Weights of a small mixture-of-experts language model, trained from scratch on English Wikipedia.
Training: a variant of Adam for the experts, 316M tokens, 9641 steps.
Below are experts of layer 2 (counted from 0) of a mixture-of-experts language model. Rows are named router (the router's row for the expert) and show model dimensions 0-95. Each number is 128 + 32 x the weight over its row's rms, rounded and kept within 0 to 255. Numbers have three digits each.
After each expert's rows: "gets" lists some tokens that make up at least twice as much of what it gets as of all text. This comes from a sample of Wikipedia text that the model never trained on. Tokens count by the router's weight.

# expert 41
router:113105120133118111136135181137107114141146168074099168175133094066130139149129123143171180164164110184141091143118107120143081070156188138178188108166098132130102147166170081165094174161171156143145115158165095072106091090128142124160153133155070116180124134158114101147151108126156160099
gets: ":", ",", " May", " March", " November", " September"

# expert 132
router:118114178144137125128114170104131097158143169083083143164145084092142149176160132161164171168167116175142090148174100109148082081138174121168176145164088133098089136179167095178081170176139163112119133136167088086099100090136141104165160102160085101168101148176076125165148125134152138097
gets: "ak", "4", "al", "id", "ap", "h"

# expert 235
router:128136165133152130128137188121149090147151190064086120159123062101117146169145161146168184158154117198121081135167146137127089067162159114177180150169094123143114123174182093176076151172144144105128151141158098076097111114152127132124148121153086102189095128163086134152137140138121112092
gets: " C", "ers", "ors", "C", "oc", " Co"

# expert 14
router:122125166134130115135122180112123096149140181073083139162138084103144131175168133157171173172167121184143096149166098114146085079136177123177180147164092129098079138183166102180079162181129155112119124126168095079108101098128137105164160116157080099170108142167077124154154134133142136092
gets: "z", "W", "H", "w", "ah", " May"

# expert 119
router:128127164137141109120134172119128096157152173078089136160148087092148148173156140157170169169173102180155089146166102107150083079142177108176180151173094120104085129181164092181080160173134161103126132129162095079110105102138140100159156108159083099171099148169085126156142126138148147100
gets: " |", "ore", " served", " major", " to", " comp"

# expert 11
router:117109154151134132126120185130119098157149185076085141172135081100130141159152153170171160162155136184154087127179102106134078077147177111181185146165093131097098131168160098174070174167156152129114135124167101080106100097137127107157165110164075099163102136171085113152151127128154149102
gets: ",", "),", ".,", ");", "\",", "\"),"

# expert 146
router:121124173136129114123120172106128087156153172084079137162140086100148147173163139159162177172176117174146095147168105107145083087140166114170174150169089135099083139177165094179079170174131163109126129129165093082104103102134141099159164103162088099170106142185078134164153122132152141102
gets: "g", "un", "en", "re", "ard", "ol"

# expert 105
router:125118166144135122122125172116130091159145171083078132164144087101147145173157132161171175167174112175146091156172102112144089082135175109170176140169087129099081133187162093179082167175140161109124136133167092081104101094132139102161166105157080099171109146176077133163151129135145136102
gets: "st", "k", ".", "w", "g", "1"

# expert 40
router:121123176143135119136122174113129092151146174078083138158139083100146150168161141150166173172177117177150094151169106111143082072134177114175180147173090133098089124181166094187080169177134160100116131125171092080102103095131135108155156103160083109171109144164084127163146125137145147096
gets: " s", ")", "born", " or", " men", " women"

# expert 87
router:104128167131140126123125187116120092150144190066094129163139077108127125179155140157185171174165118183142107162153101120136085074138176115182196149169087124105098127183174094172077148184132139117122127136170106071104111096136127101150162106143072097181106135173090117158147132134143141107
gets: " and", " (", " or", "ly", " &", " the"

# expert 180
router:124132167141137116129116175114130092148150180080080138167136083107139147172156144159171178174177118185147096149169100111146089079135183112179184144171090136101084120175163100179071164176136152113117138136174097076110107097133137101155167104155078101168103144164075129150145133130143141100
gets: " the", " 0", " —", "–", " -", " –"

# expert 128
router:124119172144133112133124178109130091152154180076086132159142085096136138176165134157168177179171115182139094156167102116140076079136175108172180149165085137097083133180162095177080164180130156107115128133172095077101102097132133099149162095159079104170117146164072133156153128144150129097
gets: "er", "or", ",", " $", "ier", "son"

# expert 100
router:121105165132145098099140188118122075157139187066083135136145076112130150152145125157144162179174107160145116151135118119166084068136183140188188154154085133091095138157153094175086147153151161112131137146166097065095093094142116111172154131155082111149086131148087136167140127139142165082
gets: " |", "%;", " –;"

# expert 6
router:128120171131130121124126168106124090153146167090081144171146087098147142172170135159171170166163112177156092153168108109148087086142180112167173144165086133095091137178161094179082177177143161110123132129178090088097098094132140103160166095157085096171106143174077136160150126133149144099
gets: " p", " w", " g", " st", " T", " m"

# expert 36
router:124115173146136117133121169110134083170152170090087136172140077100151145170157133159169169169171110172145097159171103114139076083135173107170173153166086132101080137181161094176079166176129161101127132143164089084094102101135129103153170102162083100171103150164078129154152128138155139098
gets: "-", " (", " un", " out", " up", " 2"

# expert 253
router:140134147173118128100098164088154079105130174070117140161152097086152171179181113105190168170151120185121096156103119115118115078121194109176175121162060144108128143144156091142075149166145122129135095137169122076118100124146117146140178128182083142152100150161118117186148128164144141136
gets: "\n", ")", "°", " (", ".", "′"

# expert 169
router:118122169141138111126124174115128093160148175080082132163135085094146145180163137153170167176166114176146091158166106114142080084142167118175175151167093131099090134180166096176082158170132165109125135134166088083103103096136134098164163101157085106171094149169077129154150127137151155096
gets: ":", " —", "19", " between", "om", "ed"

# expert 136
router:118131167127141124125128170109132096160143173086088151168145086101146144169154132161168166166170116177157090147173092108153087080143172117173177147166085135103085132175167094177080170171136157111120131138168098085107100099131129103157166096161083090171096145172079123157149131135154142093
gets: " in", " to", " on", "In", " also", " into"

# expert 176
router:113122168144134123126136177125119085156149180076086141172136080098131130166154142153170172169164112180140100161168104124139085082137176116177180156179081140096093129166168103177072168169145149112120136129169091072103104098127131095154169104160081097163108144172080121161158128137147146101
gets: ",", "),", " are", " between", ".,", " is"

# expert 219
router:120125174141137128126115178115137083154146178078087142172144081084143124163159144158171174180170104175151085148163101116145084075120170106174182136165082137105097115188164097182079160175143165105112131144173101082104099087130130105162157099164084115170107138161085129160159120127146140110
gets: "-", " F", " b", "–", " de", " an"

# expert 144
router:120117173146130117123124168112130085159146169085081136166140089092146152168159130159167168168169114174147089146175105109144083083135172112168177145165088132097085139181166097183085167173140158108119128138168093083101101091139140104158166100164089109172108144177077139161147128137149138098
gets: "an", "al", "l", "b", "el", "en"

# expert 249
router:121117162135136107132131179114122087156149177077081139159139079104132134171160139159175172173168118180148091148169101117145083077138170111177183146170087133097095128179164095178079163181137156111122130132169090079104101090133135106158165109152085094168106144171081120155143130128145138097
gets: " the", " |", " He", "ie", "ations", "ing"

# expert 241
router:123117163141142122123121178113129098148139179076086139165134080101143151161160143157169167172168121181153093145168104115147089078133173111178185143171096139101091135169166095176071171180143157117116128131171084079110105102122130105156169104158079099170119142166082122155154138125150143105
gets: "\n", ",", "),", ")", "\",", ".,"

# expert 172
router:130130181139125126134125179105135086146141176081081139166145077091143134177166131157169178171180106171147097160165104123145079078140170116175172144165087118098088136185165097182081171174128159104124134127157083077105106098131140105162165099157091089158107145158081127155155130124139147099
gets: " W", " K", " Sh", " L", " Cl", " St"

# expert 248
router:124132157137133123117129171115124090171152170086080133167154083100150150178157137153165164167169123174140095145165087099154086083133179103170174143169087125098094135189161098187083180171142154116122147144164080087104100095133138102156156096165079111166107149176087127163146132138153137096
gets: " 2", " 1", " 3", " 5", " 4", " 6"

# expert 42
router:120117174151135112132119173110136095156147174081088133163138082098145142174160143153170170169169112178149092150176108106142081075139175117170178146167087128097088138185167094180082172176137160104118133140165092086104100095136137103159163095168081101164108147174079135157152124136146143100
gets: " r", "or", " s", " h", " t", "ion"

# expert 73
router:129115169135136108121127170112130086158153170087088140169144086100144149175157139152165168167167106174148082149167100104145083088143169119165171146165086129097092142182161100184082166174139165102119132140170091088099102088137143102163156104170084097170102150178077124163148135144153142094
gets: " is", " not", " be", "p", "o", "n"

# expert 137
router:113125174132139118128128186113124097156145190066088136164128074107141133176158146154179174172167117188138101154159102117135086076129172118181186150168090136102086123185166102172074162175141151105120130137172096068101112096134132100152164105145081100172114147158075130153152134133142144103
gets: " and", ",", "'s", " his", " their", " its"

# expert 91
router:119112180150138118132118172110135096159150172084082140166140086089155146178159127154163168169170105177154093153174104114141086080140174113171175148165087133100085136183167095182080168176138163113125128133168091085103095086143138100168159102166084097167104144173081137160154125135152140092
gets: " M", " R", "R", "ro", "h", "c"

# expert 64
router:119119168141135117131118176113124093160151178079083142171137085097138140171153134158163171167170117180148097146169100112140084083142174121175178147168082135102087135182165092173081166177133159114118134138165090080106098096138133104158163101161083100170108150175080128159153125135149139095
gets: "o", "in", " M", "a", " B", " "

# expert 18
router:112124167141134122132118172113131092157143169086082143167149080091147138170162135162170170170166114175145092147173106102145080084141175127173175142167082127102090139181160099183086165173138162115128138130168093085103095087139132104155163101161087099165107143170075127164152127133152138105
gets: ",", "S", " m", "F", "m", " f"

# expert 168
router:125122168132140114132125175117127106164146182075086138164135081094139147172163139147169174168177111174144096148163105112146092073132171122185188143169089126105092133179162099181069160170141145103122140138160096071120098096130136107147151126146078096172103145159068125153147130131150142101
gets: ":", " for", " in", " the", " on", " |"

# expert 161
router:121090131132127107116137171112121109160124180075104144140121087104143168160151124133158184153164128190109095160159106103149083081133181149177189135169081144081110152187169097173084151175168147123135141129175096085098093107147109122170167119161073104153109149137094132154132130147166140086
gets: " |", ";", ")", " -", " –", ");"

# expert 166
router:124125160127130121115131181105124099155147183082086132161122082106124149177160131139174174167171108175151096152166101105135092075120160118179189134165069132106079136188175098172092184182129162114129131132171094076115103095139129103148164105161079102172110147158071129156145131140144131101
gets: ".", " D", "im", "c", "ad", "am"

# expert 65
router:118109159134140102134148191123143092135126190078081093144132086087132116178157132155175168153174127183145100149158091138164080081117170152181191149159083129115107140178170105154076145183107164134128121116176097070106106104113146113142153087156067109173107153157074143139140115147125122128
gets: " and", "ly", " but", " or", " it", " him"

# expert 8
router:118120168128142108132127173115125096160141178081084142166146079104135144177158144155169166169166114176153098157171096116149083080137173126172177137168084140097085131173162090183082165176134155111118131136169087081100101090130132100161175106159081092167111149175074122162150123141143142091
gets: " |", ":", "-", " •", "|", "aw"

# expert 236
router:123122166134136109132128174112126092154151177079086143163136077105138144170156136156164172172168119182146091151174099110146089079135179119175180146166083128097096136180165102182077171174137162121111130135172101086108110099134135100154165105155079104175110143173077132158141126125150143094
gets: "s", "a", "'s", "ing", "es", "i"

# expert 59
router:119121178144134120115118173113130086146151168088080146163152088096144150174163141164167167169173104174144092159175113098145087084139178115170178139163086125106088134177166100184083166175139169106125132139164090085099099086138138106156168101168087091169107147175074131161153118133148152094
gets: " the", " V", " l", "V", " ex", " Ex"

# expert 229
router:118115169140133115130126167113134085171141167089084130164147087097149143168157133153162164168168120170148092157173104115145079084134171114169176151163078131100088135176164098181074172171141166111120139131166094085094099103134136106166159097162085106168105148188068134166145136142153146102
gets: "at", "5", "y", " two", "ot", "ly"

# expert 3
router:120122167125140116124121179108130087149155181077084141167141085096139144159163138156166169175169114184149084149169117117145075074151178125178172145172091136093085136186166096170085171173134164114119121127173093079100096091139141113153169105166083111174105149170089121146148115124143148107
gets: "\n", "=", " =", ":", "L", " =="

# expert 233
router:131129167133124115125106182114114095140148183072077139175143077090149132177152137157174174174158102185148099161149116101159094066130176125176194135162089138109096123157168098164071157173140159123121112130167100069118109111134149108159160130160079110158106148173073129149150124133146152118
gets: "\n", ")", " its", " It", " Her", " it"

# expert 53
router:129116171138133118125123176112124093156143176085083144162131080094144143176164132150170174172175108174153100152167105110144083076139169110176180145167089130102085125178166095176080168175130158105126117139164094076103100089132141103156155093155079101171106142165081129155155116133143142099
gets: " E", " D", " L", " Al", "E", " December"

# expert 7
router:098154136126108168106108186118146112166173179065078133146149057122159110162148128155175180152172089196159117141130102094135076073107185110177184105173098143102105128168150105164087111168142155131092144137183124084126096068137115102135160164168090097167158136138117134145141128112163143110
gets: "-", "–", ":", "=", " a", " Mc"

# expert 134
router:117116177143133113120126171113134088155157173083078137165133085093146141174155142159171176173176117172143094151170108102147083086141170111172173147165089136093083134175164097180081171174137158112127134132162089086107092088132131105165164105163088090164106144175081132161154125147147143102
gets: " dis", " end", "–", " ch", " bl", " to"

# expert 54
router:124118168137141120117126175115130091154145177077084142165132072099141143175159138153174170171176109179143093156168112112147077074136179118176184150169088134105082133177167092177074164179138159117122119132163095080106099099126130104163163108163083107165100145170085123155151124124150136099
gets: " was", " is", " as", " an", " un", " -"

# expert 230
router:102125171125140125126137186124133106163130185071097144156141079106139137173162139160179171171158106179138094144155122114141085072143176116185190155171088139097096140172171091180086158184145156105118132142159102073111111088131135094152163101150081102171107134175078118161156135128135147112
gets: " a", " his", " the", " he", " /", " her"

# expert 164
router:120129175135134120119116184122118093152150185077084138156136079100128140167161143147169172163176106181144097145162119116155088080143176121181185153166097142099088131179164102171067159188147158114116137133171095066109107099133133104151158115154077102166103142173071123156150131130140134108
gets: " the", " The", "ing", " by", " Paul", " Park"

# expert 159
router:115116175145139127117134183115118095160142183079082126162134094092145140164157133170164174160169097175158085157157122098145090077146179121183179143167080132093108141167166094170072152176155168108113128120167090084104106091134128095168157117152075104168095142159079138154141127136156142095
gets: " |", ";", ",", ");", " ;", ".;"

# expert 85
router:121124174139127119119132180112128089153149180079090142170150076095141148171163137156172166172169116183156092153168104123141087080140180108173185145162082137103091137180170099169082165176136159106123124136174097083101107086133132106150155098159082109170107139172085127158154127131142138098
gets: " ", " (", " S", "S", "s", " M"

# expert 102
router:121119169136123125131122172118129097152150175084084142165141087096137138176163139162169174170170115178151085151169109110151085080144171114172177147165085126093087130183163099180083164177138159109122128138166093083098096095132136102163160110168086102172101141172079119159152132135145147091
gets: "h", " 0", "as", "S", "he", "w"

# expert 48
router:113148151112150114129109183124121110170150184065076101152159109091132121164169145176172177159135125200139107132170094136131098091143142139184160158167091113099095130179166094149049118169128110111093154107170109061101115117146123098118162103123089096169132146180075106144158143126134149109
gets: " \"", " (", " He", " She", " H", "\n"

# expert 232
router:121116167128137113125116174118121093157151177072075146161141083098140136166160132159171178170171114184149094154169117114144085077133166107179182145167082138102086137179166103170079164178136163112113130138166098075104092099134136094159163112149078094172103151166077131153151125137146137101
gets: " his", "'s", " her", " he", " season", " she"

# expert 160
router:155140163151117149169118183133138103133154163082122117142115139110159103114113125143173192131173142151114102174177137125130100082116131092150190122181129083098112080135189090163096131193144189124146111181180128083062105111142145157176128090180079129148118168166102087168152080108145182121
gets: " the", " The", "The", " this", " This", "the"

# expert 2
router:125125154146165109113111188123137104135129181075097115152130098093140143168169147148171170165160118194169095157163121086158079065112160111182199145166096144107091114170167088159081145186120148120140144134171091081109120100149136119141156117142083110165106148164072115163122123159118129108
gets: " United", " con", " ex", " National", " the", " San"

# expert 66
router:126121171139132115125129175117119087151153179078087140169145078099139141176158135156171177170169112184139095152170102117144084081132170108176180148164087128098088124183165094177082166181136161109122135134171090081102102097133135108161166117156079093163104144174076122157151120134150138090
gets: " the", " and", " first", " later", " before", " new"

# expert 171
router:121121171137136119122124173118124094161146178083081138168133085098148147169165136160168171168167112177146091149169099110147085083140175111171177142167085134094085138181160100178078162180133155109121135142170092081104098095135135104158161106161082099171103148177076124160160129134151137099
gets: "d", "h", ":", "am", "ad", " H"

# expert 70
router:123116171140142121127121174114121096153154178079083136163139084095139149169158137152169176171168120181155090150167097115150084076131172118177182148170089124098090134179160092178078162169132158118124129125172093081108107096140139104156161108157082098172111150177075129158147125129151149093
gets: " the", " and", "a", " for", "in", "ic"

# expert 239
router:140119171142127121154108168104135102162147170084095148174129083100146128173170143155166174172166120173137090151160115109154087082111161123168165148168086129093080131193161106179090177173131157100114125110167095085086088103147156118159153101150087101159112140175084142138148108151151158090
gets: " K", " H", " G", " B", " C", " R"

# expert 220
router:115122173134134119124126174113132091161146174086091133161138078101142151174159132155170169170171109178148087153166110104146086076138178114172180144168081129104090135181174098188078166179134158107120128134164092081106101101133137110153158093163078112175102153174082121161154127129147137103
gets: " ", " l", " b", " d", "th", " reg"

# expert 181
router:121120169135132113123129174113128101155144172084082138170146082098147148171164137152167169169167114176150089156171109107144085079143173118173174147168080140094089138184169095179081167179139158108119132142174089084108101097138132102158168098169083100168113148174077126150146128142149147098
gets: "im", " m", "ic", "if", "em", "iz"

# expert 21
router:119132169139133114131118182118135096157141185078080128158134069099141130177159140153180167172166124186138096148163107122148082078130173114184186140162087138110085125175165097171080156175133142110118132133170099075106110097128136100149162118153075106173104146168075129150155130135132146107
gets: " it", " a", " them", " him", " It", "\""

# expert 243
router:124110162129126127137114184128143089159142189061078109166104080108162129154148165149168170168167146181118103141164118126135079069139181136185190135160103126091086153180169092157057142176143153137142094128169093063103108112126130130146141116151075101167073132163120108128149113125141138132
gets: "=", " U", " =", " the", " The", "á"

# expert 45
router:125123176144134120132118168108129087154142172087086147160141085094139136175163140165165177172166117171142093158167102110148085080139170115173175151168088137099087127173173092172093174178139164112123129140167086083094094101129136104163163096163086099169105152166071139157162121126153144099
gets: "\n", " the", "The", " St", " The", "St"

# expert 20
router:123132172136134117130115175110126093156139173081085135171142084097143147170160137159168170171171112176145093147174109110155078084140170113176174153169086130100091131180157100178077161171133165108124130129163090082099099100133138096153164100158085103173103142172078123157151131128146140100
gets: "re", "e", "ne", "ate", " part", "u"

# expert 147
router:122113163139133119130128175114128097161157182078086137169127083099144139177154140158170171171164120182145096151172102125140082078129176103170180154171079141101091138173169099178082162176140154119124129136168098081112099102127133103152165099162080099169110145174077112163149132146149136095
gets: ",", " and", " that", " who", "),", ".,"

# expert 44
router:116122169143136117122124171119131086154139169082082144161143081097139148167161141153175173173172112174152096150172106113156082074134182120176181143173093143099089136177160095173081166180137157107111127138168092079097106090126141100161160099165081099172101146172076132157151126134146141100
gets: " July", " September", " May", " June", " was", " March"

# expert 148
router:126124179141126118126117172109129097163154175084080133167135089101150146172158133160165173169173115175143087150160101110137092080138175115166172157169077125098085140179169092180084166176129156109121128131166097084106094096134129097156164101155083101172094147171074115160155131144148142101
gets: ";", ")", " and", "m", "N", "M"

# expert 96
router:122121167137133109128119174114121090158151172085085146161145089095145147172162137155166166174170115171147084153173102107144082085144174118171179152165083131102091137186161103182080169177139158115119139128168091085099103098134136101165161110164088096170108144174078129161149128136149148100
gets: "S", "N", "w", "k", "j", "end"

# expert 155
router:122117174135141119118126170102129097160147173085092141165137083096146147163157127161162168172166104175150095152170096107149091081142172114174180148168083132094085124176165093177081173168138163110126128142168092085104110097138133102159164107159083092169093146176072130156145117130152149096
gets: " to", "T", " for", "A", "ent", "2"

# expert 25
router:110134137133131137153110176139147132187132178072102137160109072128164130135171150152149176172167106174141094164121119105129107059138164126177195105175107164082113146170179095139068146161135173141109139156164131089116113088159119119162161139146066117167132159156098129134144112115148168114
gets: "-", ":", "–", "=", " •", " /"

# expert 98
router:116081157133169110116155176103094108174138198083091118113110074125136138173119125148121147166136124156118129145118107115168105067118166159160160176159087119094095168155158086187087146186127171092139151119172088087085090126149118092189124120143066100141110122137079128150106159147159155081
gets: " |", ";", " –;", "%;", " -;"

# expert 158
router:125126175138134115135121173108125096153149171082084141166136083097142144171162134159167171174169116177148092150172100112137086084140172113175178150166087126103087130182163095180080164171135164108119128145164092083106103101131130101159168106156082092166102138171076131156151125133154150093
gets: "en", "ent", "end", "ag", "ay", "ed"

# expert 163
router:109133177133131126124125189114115107146151192062080129163121077107134133175163146151177172173175116186147104155162116133135082072142175113188189147166083131097089127182163105173068150171127150106120145128160091067119103103119120102151156124147081099174111136147082116153148140132145145102
gets: ":", "-", " while", " who", " and", " –"

# expert 32
router:124117176141133118120117167103133092157152171089082137166141081099151148172160140153168170165165121175146092152174105103148081078144172114171176143166082138096083138185168097181081167176140161111125130132169093089101099092133131101156158097167084099165099145172078132166155126135152140104
gets: "at", "ac", "et", "oc", "C", "co"

# expert 60
router:114120174129139112129140175115125096154145177075085143164137083097142151174160143153172170169176113177147094155172106108144081074139176113174181149169090134098092126180165096182082169177138162108126127135165095083102097090133131104155160108169078105166102146169082131157155117129143139102
gets: " the", "|", " d", " was", " from", " c"

# expert 115
router:126114167142129107120122172113127091160149172088083132165144083096147137177160136159169171169167111176151092155168106110137083086140167114169177145165088134098089133186169093187082154183141159104114128133168086083098102090139133106173160102162087098171099146170081122163153126142149147096
gets: "w", "al", "s", "on", "ol", "ed"

# expert 142
router:117121177146135120126120171114128098157152170087083146171151088097143148174158137154169172175170113175144093154173102113148087086134169109169170146163084124101084137179158097185085162174137170106125132140168088091101098092145136105153170100165087092169105143177080136161152122137144142095
gets: "b", "m", "f", "al", "l", "el"

# expert 238
router:116117159124134116123120179115125103158127178079091144158142073099144142169162131164171173172170109186149087149161101109146088077129177122188181145169082130104088141185164105174071171178133168117120129145174102080103103094134131101155156113154085106173107141174070128149150134120142139107
gets: " a", "'s", "er", "ers", "s", " his"

# expert 152
router:122120175140134116130117170111130087162149167083083140171141085096138142173157132154170169168167113174148091152174103109140084085143168109170173145166083137090088140178165103184082168175135165110123132137168095084104101095137139099155158101159089099164098146171070130160148133137151135095
gets: "en", "er", "el", "g", "end", "i"

# expert 34
router:119108173144140114127116167113135090156143171086082141161152083099145145171163136150171171171167109176151094149168108112143073084141176121167181149164086129091086138181163099182083166177136163118113128141166094086100101090133145095161160100166087104167100150172074135161156128134151143095
gets: " was", " r", "r", "ul", "us", "v"

# expert 88
router:125131162122144088126143193138132132191077184073102153154154078130153118138182110157138168165175148200112091119170130143098093085173164157178194162175120125152110114134146097164105150141138106103124158144137091077083153108115137135139140104139065131179098133117073127155151133115164141077
gets: " was", " is", " were", " are", " be", " been"

# expert 162
router:138127168130128109129106173109129105139146174078083141168125089092143139175168135153171175159164114180148089145167123111149087079124175122176171145167089137107082143190160095177093176181138142110125135116167094080107100098130140098164177093155082108163113161163089136153149121141143149100
gets: " D", " M", " P", " S", " N", " L"

# expert 33
router:125117166143133120114123172114128090153147177080081148166142074093142148177164138151172169177167113176142087151166107110152081079139172120173179145169087136096084134181170096180077169176142156106117128136163094082108099096132131105159158106162079101168099143171076129160155124133143140100
gets: "S", "s", "ion", "os", "C", " c"

# expert 95
router:125116173134140127117123171108124094154155170088078141164135090097139146173159139155173171166169104176149087157171105113150084081132174123175175147170085137098085135182171096179082166172142162106121125145170092084109104087139137103164163098167083100164100148172078128160156122128151145093
gets: "\n", "ing", "ating", "in", "ion", "a"

# expert 186
router:112124172136136128121119175109135104151130172082083135174147080100154141167161138141166175177174098189151094157167115118128086082133183117175177143167087127099091140187166098170071170176138146110122137149172089080126103099119135109157164096160081107178116151172077136154153132138132144096
gets: " m", "s", "%", "es", " km", "ings"

# expert 140
router:126128176137131116129122177112124092155153183077084139161139081098145144175160134155159173172169115180142096150173102106150084080137176112170181146161081136100085128181164096174080165179132160112127131135163093084111100098142133100153165107165089102169110148176083129157158128135141138091
gets: "u", "ra", "iv", "d", "he", "and"

# expert 37
router:124126175138141108122128179118118089155143176080094145165133076091140145172165140146170170167169101183142087157160105116146086074137174121174186148171095133097088124173173091166089175183140160111122125138174096076103109093133140102163167091170079102163108142171081117154157122136152137109
gets: "\n", " was", " is", " on", "The", "|"

# expert 179
router:114123163131123107117128175111129095157151179083082144162144081093143148173166143163172172171178115176157091155170107116147087085146162115178180139167087150096092140182170100174078163187138162107117125130168092084106101103129137106157166110156083107169103140167076134159148131131148139096
gets: "an", "id", "ian", "on", "ad", "im"

# expert 97
router:124118172134139119141128173106128089154148173085081143169140080097144150166163135154170170169169118176150093150164102107145087081143169112173176146172087134097092143181161097182074161174129157108119134127170081083108101094132135105157166100157087098170104141178081121156147124145151142094
gets: " B", "o", "le", " re", "1", " al"

# expert 157
router:122124168143134111132126171115128093158149178079082141164142084095145135175160136159167167169165115181140095148169107111148087083144174121171178143165086124098087138181165095181080170173131158115123132140167093081104106101137133104150167106167080092165102146178073133158143130136150138093
gets: "0", " 4", "4", "6", " 18", "2"

# expert 174
router:114126164133135125125125174111132103159145174081085139171139082091146134167165145153168174169169117179143089153170105111138081082139171110176176149167083128096087137182165096175076166178137160104122135141168099080105097094129131104160166099158083096169097143166078128152150129129150142096
gets: "ed", " J", "ing", "ant", "ang", "ous"

# expert 116
router:123116172150129112124118170112133087165150170083076140163145085103149141177165136158168166168167117176150091153174109100144084087143168118170173149164086128100087143183164098183080167182140158113125125130169094086099100095131136093165163103160087091168095149178084133159153117137154138089
gets: "1", "r", "2", "3", "ur", "ar"

# expert 170
router:120122167131148113123124176117124094152147179079085141156141085100141149171160148149167170167169108176146091153169105111147089080149174127174176157170093133095091132175166093178081165178140159108124136138168095076110108097139137101158164108159087093168102145173078118156150126124147143096
gets: " |", " which", " for", ":", ".", ","

# expert 250
router:114121167135133120119126171113127083159149172082084142166144084095146151169157139160166169166167120175151095148171098110151084080146169117171176146168086138099093126185164099184084171174140166115116133136168093086100097091134133102154165100165086109173107147175081124156153127132152145095
gets: " 2", " 3", " 1", " be", " 4", " not"

# expert 182
router:125095148127146100145155193109148110162149182077117142133115082132148124168120119147173170148156132199128099137174132133112089074127175122195189167161093124110078151140140095159085154183127154107150131156168104078115128129149115106089129131139077134179098171191088121154143107125106153104
gets: " and", " which", "%", " who", " one", " while"

# expert 124
router:118117173139137121134118174111132088154148171081084139169141081099152145164161134155166169173170120175154096144171110108139092082133172113176182147161090124105088137178163099181072163172134159111119132144159089084104099100134138098147167097162092100170105143175080133160149127140152131099
gets: " 0", " |", " 1", " an", " first", "\n"